config.toml
experts_per_token = 4
d_shared_expert = 0
activation = "swiglu"
moe_layers = [1, 2, 3, 4, 5, 6, 7]
init_std_router = 0.0318
lr = 0.00506
train_tokens = 240100000
Below are experts of layer 5 (counted from 0) of a mixture-of-experts language model. Rows are named router (the router's row for the expert), gate (a neuron's input weights, with its number), up (a neuron's input weights, with its number) and show model dimensions 0-63. Each number is 500 + 50 x the weight over its row's rms, rounded and kept within 0 to 999. Numbers have three digits each.
After each expert's rows: a language model's description of what the expert responds to. This comes from a sample of Wikipedia text that the model never trained on.

# expert 12
router:527566539547510462507484474465557486502527544431535453491475572505540602567487504441555481513525492573523572524419550459611516454588498484457516454571416514568499501474566448374493514528514537
gate0:509498538425498501530555498552565528388475489423512438470510526490422504568485477593443468540570490594491556552497516504524541452548490485541615490572445433531512519559492466542590461562473505
up0:474536478545487560454442483423449498476598510542480562571515466490581406492510493501503528497433491445522482469450501494490532507428481493550436529404521495488552464392577544468493493524550467
gate1:420564414543559499518497551460590481511545541569566515562548451576526537547430447500514371478424516445439547480498531495458473484493391498432493480547510492453511454511510414492517445562485470
up1:468501446490493458462458522415520574584488592484650464461501559554559605572427436535565447502399464464478533523461511463514514517613409544454560552599450484499452489390514457538496513440553526
gate2:520568516451506511577494441532458575430505450432435569515515491468544540464533495502500492489566490564634548535533589510501522486555515543544529435565503540480575531538550490451547489507433571
up2:492487463535519497611536426453455571463560409444499493514467501520570435536550469549497487479539501548566571610515573531454589525517526467517491420544445501517477504452560488450580558500344466
gate3:486556505591482396531530458494500509474481442442514581470418585519527416495444530565477555464464487445574583435454439513588544481490516437527482441567512445585527501438523434448474462527553567
up3:482440524471460507457544490476524460492475576506554468552536515570524463515498524433512456537419622461514530583434516382523455527441618448506484559461534413445560475489527525543533461569527422
gate4:495493550426479504491522459499515588477490421460466519466490500542505449527561445531474449411607495418484556510491486598521545447498436434578521552483480496544445471513505575444445553447462501
up4:472484530453504529519442516488514519525466463525438498382543533531517433532474440531495378437570442401448477457528509530442572432538484494580551555537477520606493409504603512485478504447494517
gate5:557456541548531513568423508529573492487523533493539539503448462479470483496568556435474474586480536490469645511496519473457449446536496470442515596462413479468555435534554500509552500525545522
up5:531552490488579400555625482432516484415524416510450464456514520602583403414521544554464444474456596540514540517427512496462549518498477486424496460446507494463525453454490464404453551553503445
gate6:501512494579407461563557460459526479477519515498531556339481467542465576465631555523631449447463525630512553527513533535557587462478453516478507446495520535529507418509479502540543530457398594
up6:527601484507452477425462506518575467563518566477493475580520434459557496538480428492465514493549514422521422506450532437403471467529540460540442545550542529477445538455445449378479506461468444
gate7:478468491591559562502512441509459402539586482555570472514466468495403550590449473394548433590440494546511621519520505509476532618550468485396540471479470484465457494450424429407421457549413526
up7:493508466547435510468477538466479448571484465477460465534576452514511482518539510540471518534565513522589481491560501572473500533527549512567394525508474504584480448435486563494474532464496534
gate8:546494476517519531556567504479483639549512479486415513439598518514549506529445565494636494376411506534497486521514482471577545468484488525535533482474468477509470561486427485437541598486518527
up8:440466519606527502537571468506478536554434510485528501467478511607562446524525511582483564464497496465494463488545484473594507494484600514518527548482510525596410475521468568496554570505484546
gate9:485528511523434550532509558568533458496505484572429464465490517458496446528503447504469487502566542485490581469345540453513515437570488466374485559470447492479441480484523470453540428507464553
up9:518472448392498593549583441464413480467534542471623429417503496505553427482433545546498530486409509525471451617655530545491448563456573577467480475502534537492510504436528497483535521491456436
Description: The word "the" before a role or kinship noun in biographies and infobox fields, as in "the second son", "the novelist", "Born:".

# expert 15
router:431511547522467460558484476523543408365473569447514611508522466516570490542442455530559469505509536482423575487512534539533456411522591487471493454621481456540603532532497437402462435526466405
gate0:472452498519465434512527565394465562437565588484435534491553458496485499468576482440524458536509571556450534669481497493525531465522415420468586528507495543480534479440501516552428495620485534
up0:434506531433422498458545506468581544373541594546449555459584504450444508595467393528530488459538490484462530523495479503575545410429476510459493495395467461520529508462481539530434472510494539
gate1:538526483606519493539517513453558443473557527492526473519484585474603516550482533497504623456401481529533537486460509490596440587573460545491455479527499463515426465464509584439444481490622554
up1:561448517485524429478489593434470515556515538446565578542451624499490507520556510472481461479487428504511540463576465484534493578451509487604530505507582492565479505434525493499530513449526558
gate2:587501528534550543447587509450524560497428528482566410536560402600464497462516468411506537574506572571547474544560519552571508530522430579471512460512460530569561427510529400486531477509508438
up2:576541487573522459462508580476550445443512574523528532455549556509434485521512435501489534459507516586523559472500439497555511507437468489483365508452522615489519521541493433544474385438497526
gate3:520442510557519530427512519558505436392457512405533495475608498444467418536450444445473486516526619583477461398461502498503573471535488402473441503460555676585473481475574487527495541470491554
up3:425444511463486484538490552474459540531512551510467411563460479535429573420520509420525510582540459511446469619480514463373482549541481536461470577523423452488583540589454531525497555485432466
gate4:487513501594540433432591448470501466459481480428412477487508586539518545598529579537457595481458483570578513509565510582541494500485544536547438513495439498505457512518431503509487407528549464
up4:484546449504464574457454532458477506520501434537555484471531563490568552535420524508541544526576542433574480562470515551444477357498538496424508597553540520531501430417567452454518540543516356
gate5:492456523588537516492538574441529470438557498439480478467444446530517430454575587569545480409606617525639514556427468534526534515567428533473560527430569476545490449550516534544573506410490460
up5:496440535458489478429566418463404431592450471542596535574501462572535416479558505472482516428436414393524522513472534486480501460486494564400524450434535452493481514492469546504513458507522458
gate6:524509472532411438507551515415479470561445523472494460488439496514615575433482617515447500516506505463463592596399634508559468581532553563486583410573461368440550452425468485511527513569528413
up6:430570557461560471526442492506503534565526550520502562530453506413503421478606435538463409577421468394471487467504482521554484482499469562532517544554476560435461462458504475521461486458503495
gate7:463500488540512364461528437396557398455498437503468530570489503469532397526488473567509504506431476481456510627432539507576515545448516541483449472482463486431547451602462597509517469489536446
up7:461474573458519435464488518559498391505475390436423477500540473536457572525416422503435493565484433581547581493568471425483514477574482486482435495464479484497448505507446485577463428510490547
gate8:448518578498474512540458548412413499522542451464487420459527464518460451528528550587532440466437472498515513633413490476520499393474471493469501432550609534433436549547461453483391415471511423
up8:559533477443447499477446480405464517479449500469560536415504480548529514500526547509600420489578543413515525504416516492460463534551543422466496386575575518527520541453420496499500426492470383
gate9:423502540538465466465524424497529536604505590474475486458476519471492519596462539518522534524453450491469468464478512552429497470462479366546562516540449497600532452436434512470529448605526488
up9:490437504491466404533501588499529437562496569434450474494424549533431463505529524586503474458533517468510573469428550537452499473406506420532543576560536407547543470537492526503529432554588512
Description: Prepositions and "and" linking clauses in plot summaries before the, his, her, e.g. from, towards, at, near, against.

# expert 4
router:558477580541439488490536452496469414503549525474508460487495462463467548611502586433471507612439469500451491453511534486622496494470505492481423419499470520537517455492445516444425500451466507
gate0:475419465489553433491412455458623529428387532473484453585505520508520585539499536426673424555493510495446467399512552492382480483428605509520456503525577448513578527543487492508509467532496488
up0:476608588461531493465482539443405479537562488527557416538618530483443523431441475473432446587402512470542490522527485440452537575528484417506541440487383454411528377466526543510435556475450481
gate1:430542543562492467442484480474549466488580422502496497395520517530532489544569589455453445442513508540497507514526445423502471539536432485503457466551471461410451407525498474482406461448453460
up1:578416527494513571602509398437490539590467563583499513588530482548457555481402514448516580531455568498456488569489511577476546400519473562504542507481438526512573503499551528518563509594591473
gate2:490448578471423507507521465456509515482460409442527493475512541588491562498520509486603541485603507596548550411617526475508520402497502407596505421495473540516515474551434436433506471572482511
up2:462563567566391446531573389456554447478569389391505522525508505561552517529512538493545498505594467505565466522562497543498559437477416363417531441386485542608455629523470482449512449542564476
gate3:475531559493521484503527407513514582437535431410455591591488476493590569429462510491455506502541527558560604561533458514509507489485434418420446516433485445441545489474508500493492455570455370
up3:523377460565480576575416453497402426549477403553564496460502449547475367516524546567513477503469456462444533550479469484394500478506494552479517601528405516531489463524448514482542527486614438
gate4:505574605529620466499495483415423408502521520469572436420548564445512491605513572439498395503441501581438500640415503472525526485462488529512550497447555531461452376510509481481472439432474430
up4:556536412580501598471530423545508513501527461589478493533537409589501499450558565526489557492529463409474426509529467494440540475543541533460449584507527549435539539367532513546490471525521511
gate5:455492535518410486472564444413476415509534488445426529473537390593480586489593513565563501456388450636530588506423553518525563439419494533516514554534446597543517479529447454470532557393421548
up5:529488569486390589473544510497477443460490433494501445454594406587405517473550491636497551453507427597501563484514537538472565502447498515477461517555359595498487607483499500504588560404408564
gate6:524480445404482522530494465393522482522438457428484477465468490533562498498516440448563547562507604515508505554461585510575472504548519549524507444412537545433528455480454494451597428549432509
up6:522472516495487491462515501581426541576501453498516472542482449399518558574550548606434508420424438543513520517490472495425461470462558436498485455501480473523446562503469525566597538533440548
gate7:471547533515447501529500409482588414504470465506446518505527493488396537449501482450555491547489493533470567567476616577522504504508440464565503464519437459515604503464535450449569485545540415
up7:509531491399577513522495478469496467609580576499556459525609500490409569490429495457535514529482485549562555501457535515537498495391462485487432461386502514528448550481484473559496471445415457
gate8:465433468414471505478623521453431487411452466509518482506489469508580518579593450512456499537460460561464506496495482435445494404457536561453551471484426524503561448419491432504515551516490380
up8:477583480451423545421607528419502423441538471487538527482441530538488565527547489578453521561481435500495567552442485467397468412518550573447509503415421475497505436463427440503530560517467453
gate9:495572467550539541473524463489535531469533440464450514582618509584420454540470472505521414491472431435536490443571419421577559493465463489450452560515553466406593434517421503503605526480555462
up9:462516533515560605520481474525495524493496516514492512562501503504501347624472526471497467528565518473439499402419470410571496489514468590514411558526518494499554531499571516479525531491480438
Description: Inner pieces of proper names and foreign place names, in tables and lists, such as Gl-å-mdal, Ros-k-ildevej, Ros-ew-all, Sh-ur-rocks.

# expert 13
router:524495615477512439475476501470467483579485497627483485433472452531495525539531431530531478532502542425509519474516468426540547504502494502557536542509581521575441478516508440436564503505512546
gate0:423464512542519508603470511515452475495611526555504541553421545577487491574524430512439454586430473579454562491381514546528506537526487479423525535606533476435455532345585486495514461434484409
up0:467463464529493543558489506550529495464378524456460483554469410439520441533546548533398512591481518490523462556510556590476496506504545514512473504463479492503612464602524555541428571515482594
gate1:564464439449483457523621524463510518553477500463523409453471480580498491517409487443462505527407443500564446614492552490596493570453521498433597539506499499518405502514514470505446509569500650
up1:446554527501426555391510515530563510471507562499529505520554526509531407511515455481502553493510498361476431444551467556528480467547481442555466475500488574472540559481518558483519553513562487
gate2:489428405512410475572552501516581476528467468558418474440565537532399474550462522523520477490557565533533538467568540479558507457533473539479513564482582518455502453494538500501497476540582541
up2:465458483487473445407508474533528470457502441551436495478566504555455543536475552460582526462453530558421545457506520470492566473438476519468414548391475463475422444567416517463445550579612470
gate3:413485526467455410579446458533531463491569511545595502418497456552450451540648507505490435515537540477492553516581522504544518466488522444536554473520545499544498513382451485520615521497513516
up3:513461502524476482502476472498391498499330429444481522452501474547430552513536446547542537435495447496488471382612482497515395521495481510492511496519525584349479471471560515536522460489525558
gate4:478512507467476435556511525430467578475482429492447510456515528437445440522525459619481550473516408532546480467554537459519476531482500473483404529463523552530447489511444512467498568496529456
up4:524480530420505536465394496533610464487418510458513533513535411550461545452518551555462528367507556522484570541528595532457487543536526477455426491450502481465430453588431539516484478449467513
gate5:503557409486450485479506455500497537539452424449482489465416429546459595598502475614557611623473404499599543511460491520440541465466560468448506443563424523524451533467553556497612448518569564
up5:450588469507425548502436465540508580543458454513500496542482485577510484593441525537549612632488480503491531566469537504458522484474501445373510417479505467547505523578497494500460481453581515
gate6:353468541432459525495472461509495482489494526522497542551479532572500428535597545577495504493516578535561526644479552475497433507518471563496527568526466553530530531512503493493512492550400459
up6:429556498424515550459576448509492525567531439542502544631444521530476457503525515507542425449501614467498481490446509402521471494547490555512481535498543511553531544506507527511562510583465507
gate7:461508567506423468539536481444458447528465461478565470442385467549509548535492524557493533508405449435524561534533492515503512441504526550477524451535464437519443619502550534500540531452565531
up7:528495483508445506489487504518576501427435557498515460423458554501536456450555549525453532515393459404587523421446492396486529542478529485406529497546435574465471502520496444474434559509425559
gate8:437481462508490498502507561494605570540416471471469561453464571548554500560460486552548504525469421511470541498590511511487409512525444488513551468474559529519510561526465504534493413507490448
up8:465471469457488466497440572538513565457358522464529534501553515588526481400561458534501551560445478474529507555459513451459395509487462471510524414510487602430570481558491443533520420526465491
gate9:598492466494548451382484493474578562507488388584467426462539486525491516433472534536500556480554549580481508612530551454513600402524522545441514476523510462524467532515584560523507531539542494
up9:472573512507451511433634529526596556484454485527387464425513423489510435550451529528463422452564571542454510457501511527426559473547521577413577429492493396554478515561513505529555440488465585
Description: Number words and counts (ten, 22, percent) in tables and text, plus word-internal pieces such as or-ph-an, ten-ure, hom-eland.

# expert 57
router:537458591520532511434450558479604459469552544510443535496463546554443530530536502400493457558434533615501551417530520377567561487452407532449568486473544432511603395477435443455502534439512533
gate0:527507442588501491509424495471554492463501579476635510543393474622447454482446497501408550477553595488501589402478636510491513495493459500468437546537496453449507409502472399453455545522514489
up0:473510433543506541501481572434541546500525554496552490493546508551421497493526468435574574519573583481511568439480478593484529506538357450476551547583477547509507440543479457479521540444463574
gate1:449531479502477517499505525506468484432513439559509493504500533539454543469518445501533400496526557546479520521598496407501474549511519440451443462643493516550531493462532490438501585391451543
up1:452458535421489498550510511470548561505496487527487411555391543527544487495594423526488459525485530418545489539604527524527539508510477533419495516448505515525458466602413506554439480554576496
gate2:532500526518445486579508548468528466465477489477439581424565456484443494497566456395482462539463572587437565420518574498424494496552517481480472634594504471441551526599424482451547445499546547
up2:544581510473515559523460503441534443539461519433428576374522524445445573536510539501418488503489507575431553483453493471513455494501516471460550524559472532450488446558516430441540494494519624
gate3:529496545387502519528511504471472510479508582482554518448542423620522591510499485433548465528487610512463480578552533478550537520494404541500528501353502432533480483510497393475427531494535507
up3:552494438544467453493464491528503532488502389515430521574504519491399437542535507410499526556503488508578495465420402543491509510472573442507525519522557567445538568487515624578634421501398542
gate4:513477458498515458490442465526500539498507542479562574476588570522427503559488547491467496559448639547485401606532559487483568488423471583505582558524496519477582484510402448538609482563463470
up4:488480518487472486571554494427500578508520488500370478504394518462526508463500422501515545442558441446502574472530500459501439456579534453536394458501428507558470482461504524453437488441512538
gate5:491414541565538569484475544539488493570548534509502472490561504502525555547486500465454526542506443478463472471464517455489467380487477485544404542530526557562420543470557479568493394476508439
up5:504481432565483470564440552450501533536356618565490469470477571439541469479474525420556547453558465487435501472530544451459458526466440437500499579528464470482597509397547499465494367459467530
gate6:528497596524500386550491446514576441471507452482458601476571519530472600519522456528417428563406533483491455496465450400574521454503466492458556528530576420435469577548461509499496517527509394
up6:478560494463494575505482493550501458375537508513519483486497416497447628557555520543564507464566500567524554494511496583525404552495496530463552469467464570431523526594448417480468436463484523
gate7:429415509471460484417590576438419504484425521411506361474537473602493452564558477542532488449538532443542488499501406446406511479481413563414614448568570517504533489483496585468453604464564582
up7:495528546464593470383478491428450534615483560446590443518553479463470469504522533539448544571470560547512472527543474504400476484452496488469517456493513516439504473385562544478552448452507566
gate8:434429515577514490465557435443522518512488569508476426472553446584544523500582590447572472478527548517494516501565421453435590605497493440501526533462497444436540404484466558479482538423588558
up8:549475547504513536484456457415565486477504482578500565540473505509442531513434520428517415578547478594475474619467454529474533544458498488533454397540528515575522494529465521515558416478451576
gate9:517521540480456438459588429483438486472553507411506456349543402531404572585454477478504511506441539630439472491398564471533483475467465535517493543415482488431556520476454447479433563527570514
up9:567400546536486491556517392523460569478468504458415511473515539518518491492588428463518494486479436504410522495517539526512549464409509521586522493534480442492588509442549497454486576480571491
Description: Labels in footballer infoboxes like Position(s):, Occupation:, (0), plus occasional nouns in reviews or table separators.

# expert 35
router:522469479637477469512500436503462489520561492579486484473412531488546539529436551564561519460417592476479425523542491404489561455527439528530514455480481602481525473583521463485556428501511513
gate1:563542521591547557445366425433515442508458498536467542568439437458590418585448518446510485544475589474612554534576546472566507540518538459521401480540429424490479428534550459502439578594440465
up1:514433488512532439468537509575391508517532479479435516509543529461592536394536448496593435424541464504480485481469497495552569522508497615457584550559470500603538516489494538540538476448535496
gate2:495511464537483487495427480484487562467529417574452588482557465555511480604445481511601486509516426506536543474543516469583441455500473505570443456537470631504526432486471484476481485527587423
up2:530428486487497520441537544527547465468466462570448468528472411504496492566532537534619374501550482483512528438536453437440460474566549546414450528447530420472514466533453517467457431502586475
gate3:483511416536463429549496505421511475466436419532538502501579560632545484479439539520507491504449407451535450540583483470516564526503511548501521521513443508526531484415493508513522542395535421
up3:392532445456406475527559418451510517462562446537525509533529506592538436567486532561499502432467477507530459508463443500542472504449495523502505599455415531439463541452480525455531544449491462
gate4:498506550472440526555457519511513499429502513532410477475450446505510547561549589448523562510475485459408634532545519532566494567517362482468449637568549498430496535565606438468423473451516500
up4:511527535474460545517453551437484493510619393485540443552451591453606545562429480563527621547551432495493497504559460489527463596509461545543467534494449497496426514510465489502553452481472407
gate5:412488438526533457603497428440550461465480469564463558560522508487596453557418593521503530512479522420475562537517535394444542406404462497556474523492519571484556464425546572532487449451533548
up5:477352531538507515571400462503461554477532483480533561513415490495528515478508428491561556586453488514507570584602483506509509409464572462479508470498610527482497552529548578492482468541509529
gate6:498434462520457463565488451472449437460483445506539551388512549519521401525477547498505534448507576534541484531456557562514648435455493521537398523428490566492503489405482551503538543449554478
up6:478452453462434472457478542497530591472548488536532431471551564546436546458555528438485525511461474548459517484582551493455445529442504478554450492484519540556450547493553498490483550491514548
gate7:480516560507569524555443414471499477448495405488519476604562519499501533515470426512505456527599511452543537528454566515518452490453409502463568526544479535422562471533450540471416426483488474
up7:596471567468549594570572433463430475525517479461485523583498540563511452496496446498450479525513491545530519476464527478515551497480513466463461396401505509484534509560378512486476491572483461
gate8:546583475523480446542526445500444381435494486460544503469396536472477554510525377466509513465496513483485504453476548452479522482474405523457548460476547494503537416475414469415525515433531508
up8:489548525472507446481490457463385455526459496471435515594489572583437450406564528485476479541581500463545528576475492533467489555520450395418479450451443597471476471574539551537542643465493545
gate9:476530497561500443550524552477509520504442467501501431355451499519492481454635537514437558528461637573537505541432536512520569503438517411484492519445443502410493564516557462480546522442475477
up9:479556508613492454510482448508536510461535422555534424483484553463525468431557460519500483436605539486462439528465538499555523548452516594528419517509558494354496548461556512529567514534416414
gate10:501468478475405391523489501466513509433541472580468479549460555463543567562542430531488551493514504546549535489582471528571465429569486367465484424513406544632492531541489512449542518437574476
up10:478474512574538537528386503514533448500581442465532513536494517483499439587507488540542533417546464320485529412570510471579494474469529481574397486508495578524471556516449510478499482460611581
Description: Line breaks after headings or periods, sentence-ending periods, and the cre of creation, plus first-name pieces such as Abb, Kir, Jane.

# expert 10
router:408547547476476545528560533445602486436476381554472477492519455512538485531423619515531522538505545496452490546438495415412548401489475517517532477476503444471529567486523553504577544485525505
gate0:449415519492552503540471567443507461461426435470511447491468461498461571518555560564587556556488580609485440595452487448466506443477431573414524550647541465543536550471476526496572494497574516
up0:522541418438423490455489486467483438523537535508458546446478518488477462490485493460471480453542501489542516493532545547544483561515555383567466482382413566452495457536440454470531511463443454
gate1:388512569454544522518494504480446547351435508604468534578512525480569578491472396574473392481374476494556473519493505557531514406511468500536483492474565503421523461558497453545502465486444548
up1:518408532521539506499480444475489473451496480574524540489527527457465543534441601466543504468404507453523489479436509484539610566546479476540508526505430531524527438536548546518491430526469532
gate2:504430400513518452536474419515537494446441470464447611476406582511484525628422465480531434444560457535474494480534550479454465468494559527454508488495475475487442558520575498475514462546521518
up2:519497515492561511490568519513493468479613408527467515495525413418504476463456511440448514494487503514526540522494451462529475526556501459513422537511518520497489478445464482509521527538505458
gate3:469447557408462518479438494440595468472418504538531598476490492468540531575435516361558510554549521478529465493515420543502556496545512439504579574547547642516534543473513442470445541499551504
up3:457438436412467497503449487530511485491458410524501447492444509498541460549502460552566523510510590447505532567522502468435554465542566520563511529541595485508512587592572502493486521470513490
gate4:525493422467527508416516433526475610418606495491467465516435548476549588577438536529517486497590521462469531531476516507525588531571458519513470457514406538494459537483462493475470551509480429
up4:468467476574472538586473461510576370526419491501537440440549519547444428438499496593441435506452499524481512407500515523457453464476503469506535493511540485479538551431570444489487392437545476
gate5:470436433485426492537426465483534537431603462515475548508479542473455503458486516555471540442538537552436546461516522558428551386541477552512451506498494484466483462517457543498506465545507573
up5:426485480553454435489469413477542532415510565526487534533575553501586525616484534568440501502465494543409496437481516571474448530411518503535458456533418468573567546545424587527482399507496542
gate6:457459521447460541489510493516575484452466545488478495419337457594616489551519475455591569582476509409440555464553504480553477488551411509425520521513424553574474467512519425443536559518507473
up6:530473481534506501431432548448569544471507423506470498489541487592366513548505578442471567526482526476608561509426560457454493583475496443435446547379590584466501474511535481474599602530556447
gate7:479497554530457457520481447469531528406510514482474450563579443614455513477416544543561440582505503547566554515472556419468513520484467463444505518444525517373471463471486539510484431574399437
up7:468552457523511453463435459512558576459536484551446473489469472551516522515470487571552466556542515458465632470529537518441459542470525498489534512406432497525477423448513528429525506487418424
gate8:470416529466512503570520514490481487530522506490509474441545454542428609568420544458578489521513507461445598511514491423483518433512368553495556531520555405469571586440487509483491492560414451
up8:521570591523394422426584539463521474507535584536484590558486486494574512470509536473471423495454418511484460380477508492531493514505594412555480531465482621446556456456473486513536530462458498
gate9:514505577472511547537479528486584600465555502445469460553553535468520532505373602519484535517507581476557521484568513474534519479533501541504538437595497466442402524529482498480479362525510495
up9:494497493387428561554542459499565596482538452472514515464434486466460579458449530467494485545522484511463523445446490477544572487439574559493520375459437501468488522442477493526522501513524474
Description: Spanish and Italian article-like name starts such as Los, Santa, Las, Al, plus inner pieces like P-ok-er and Z-ü-rich.

# expert 26
router:480568497577486446528544451452608457496597593445451450524509500457507480523538571519564488547400540548500521517593422421420503487508462421557424453521540479437608495485489544501500508535587413
gate0:538571427508532502478485546384562509435525508549555525515543545516429560500457526598465487530547600479438559508499546501562550455553438475510464538585565535481543453455482481449455455626485504
up0:486611466477530496420569498475597493500541498510500437509503517481468564482467560616437569568477528477476541435551481522551505496517538512565444541571535522551453475461443519519525473510441472
gate1:404471492544440457556457400494603431567400586484524446519417496461501506588460592497535442527462628540558588427434464515581551498528504484472447466469582502444504492517536516479564557442503514
up1:469515503514499399495505515529476482592434563436561391548462525446456516535500582505542447498466572457618603392433487476440475517516516431438463487503506433415516563509500531456590549495537515
gate2:456427584581513463544456500503482499529515543449414473486594454552493442496624519588461416583541563473603565564523597478405498548501473491449540595520461620488532451417467450500580521520491542
up2:542521508535594583491505489511580410517574414568547546499490451416494478542473464524451570461480528465542476462522408429556516491511545472506485455498593469498470527564452545493438486459446487
gate3:457485561518387628548474534456570502526461488524489552516580602517563510507506577476505502503438511547445572505476516574485464472558433395562436480534475528513596542533469515532555513526448536
up3:483557534444558548504561467423426490483495582550537592576494581466528500530520492488480510523430573486458491498570527534548388528450431473572451512572420479470586428515432541541439461490442463
gate4:523477506461454579486493483501472530466543509415575451478565488534592576546550506489611458576522523583481577512558512526475409563490536536512489464470420418526477423338502450464377478572482367
up4:486536539493569461561507530510574542567435432553389564557436531470428412412488530501425570425427479452538345523487503499598574493492454450526497565507498548478535508629524557534601508442484573
gate5:491455530621564597605430443482535519544548433546442530463443448502522505444498508527444356515483547490535488592518558528576468522511502530527523512501612483538477473471531442562499536559444568
up5:577482447517464543511468563493487466552592561436567437495532467544489570425518445490493460564594578556608456678560533492433453509509465522478559439532542497490493445490532445513603539581491493
gate6:450499570494540655455459454506622544441493456536572442546507525433508533566477553532527589478476515457501467506482532419526477510587453491432478362487467461447575519517443542433436528521437484
up6:514507479466465463504530514591466500581437546449486569435520476499476488429658483434525437422469455579434519551538478523470468421541540559561529479391527433541488479425520429490470552494574493
gate7:462562600565494568566434394535489422482489503435438475557513490575480539534481494528594467540438504476527502488559470506396532414485485512519459536530393432431505442541535455522546523560517507
up7:584484429380548567417483557548532587561546496550530497482530577455515610533512500487442494463568456608444520486540513497584469562484472462518551471421564452567440485529510516527565501398459537
gate8:414510523470538484510556443397507436529435479462468490408523584558512527547411528565510528508462548518534535469637609442511526575463497603557528411479498459545522467463527464421485400548637482
up8:542535452498552547536418562502531474432500561482457412544520588457505603374557483470487573624532579546550538549539464468502442543537502491456475487549451507424516492523525518487473467520479471
gate9:520456542439499501435523456378547580467461535498405497507528565560528495588503493426557554549516532584529449483549538448536508469611481446555511491486541536593541465543400467481462462536520415
up9:499464493481356478451477425464573563493456500495479399492551479544482576515490503408474519496533548616487502491490538519522478470563533407572575512485585559602473467540425506475482441478420507
Description: Semicolons in infobox dates such as Opened: 2021; 5 years ago, the piece end (Amendment, contend), and label words like Spouse:, Education:.

# expert 62
router:505541573482434444504445527449543483512534492544521552529386557459465495477531569544596607577473505494516597484585608472484499479421457484555479555512522526554477570533550442497460476537488514
gate0:518540495458530595531441569433514508523502511456562474494545467579502568413460464417570508532504501465464501566524523519499559463459481567490484542431522580478481464542523496493464531471504579
up0:434490512511457460564505569505524566496644473485469447444421613615415527569422469512544553501498465470503512582463507392443451457434488468531463541501526474532431465588500528579566483596436571
gate1:494456503485585423433528529537535507498572476517564523496486490514440439445485538516502570493472538533520496402496569452493513547488470427522437519479470552605458470545475441497528494467516511
up1:470597551486527510411518509449550546468488465461413461450552542502472481537518478467563427405566457482471512517461498564507623402517457578472504463462533574530472540527490620480458454564434407
gate2:508393514515476500565521531478501569505533521547532449484477488554554495481584473451464548527492540517506523541569515569490585502501387569479619514539446454480547490519520525511512521463564475
up2:555543467521465485517447530498525444472465458439425533466513469464439534512498490493540451459461455588454496517447539500543516477592517433552444477517572600526513494450509405441424507560560440
gate3:527482547496440566489441542414554572425519465489509476549491650517474547417449550539486576569539609492514434470569485562586568470481503441449439507470554510508549457429574506433469440477528560
up3:464577544585522468525443549474500498424417485402554463521557594460533613459369556390526576563583567520485479480480492579553576402530506535390474452425463444556612477519456469439428423417410460
gate4:526560420542445420456492528488560559428484498427548537510486530495541461486568565590519559480457456461496589487502546480452564502476510618618479510497591531462519515526555514506520505471517532
up4:473481509506445517393475471481555489391471562471537434527568536506486502491495562534444564531581567460611441499466520459434423521544393501559504491493570538468510459494481532496540497510494498
gate5:470463568434493475477539467471599537522520411397539534496572429472479495441484601477526580509470565483513535558483489544482521485500473526476473504464471467419523496491531521544510539606437508
up5:491464492508450446527462561549480492566509442480542561551532565504464424444505521455546563551527481381557466487579532526546486468521549475501513474494528501564502478554531533528638573582555468
gate6:539437496481484466552485437481493543456467601507492471536570540512565596525408462501559479554539470392452557554526435433427499446538507527559435416524544627484450524496466493450476504584547483
up6:418439462469528520534486463501506454456462542469499529490522544491582442433505470477484432465502499512444496492494480484517518450468554414539490508537550533506561526412502577463437509534486477
gate7:492428479488386453489572405545483456495540544410495446530517506507465444523435583501528468500455487499528457439582413552490573474510505502512491465511523550484537509407513443509606536507461418
up7:402610506493541448496580505490518605560528514609553517521505492509468408474567537434496469546572517507444550533511564469512451561328447511461513445501446513532510543555597482430487422440474481
gate8:486476510496454464494453463501527491374560528516433543443525435445523550538457525406491579542413542555492513537592558550568491498474497519496528548614609488578544522550594459511604579533530440
up8:455479546451491495537497510519566431418483398472495491405515511437446531491492503448493580539517505616488509572535505497545535543530474464483485509535555430572560528509487391473509533543573419
gate9:461465577553437529491501478443549539442493510444453524503513443475485483498532493462533487475430528607505553416552489539472523410524500448535521437499487538526491542486523413469490602446521455
up9:500468365448553432449442524514478497537552483517476544514463548491444521477506464558560488504557454459496541532503542500588468601497450491494486543557579467473504421574483510459547526612488504
Description: Time-unit nouns like years, days, months, especially in 40 years ago or four years later; also New, United, San, and $.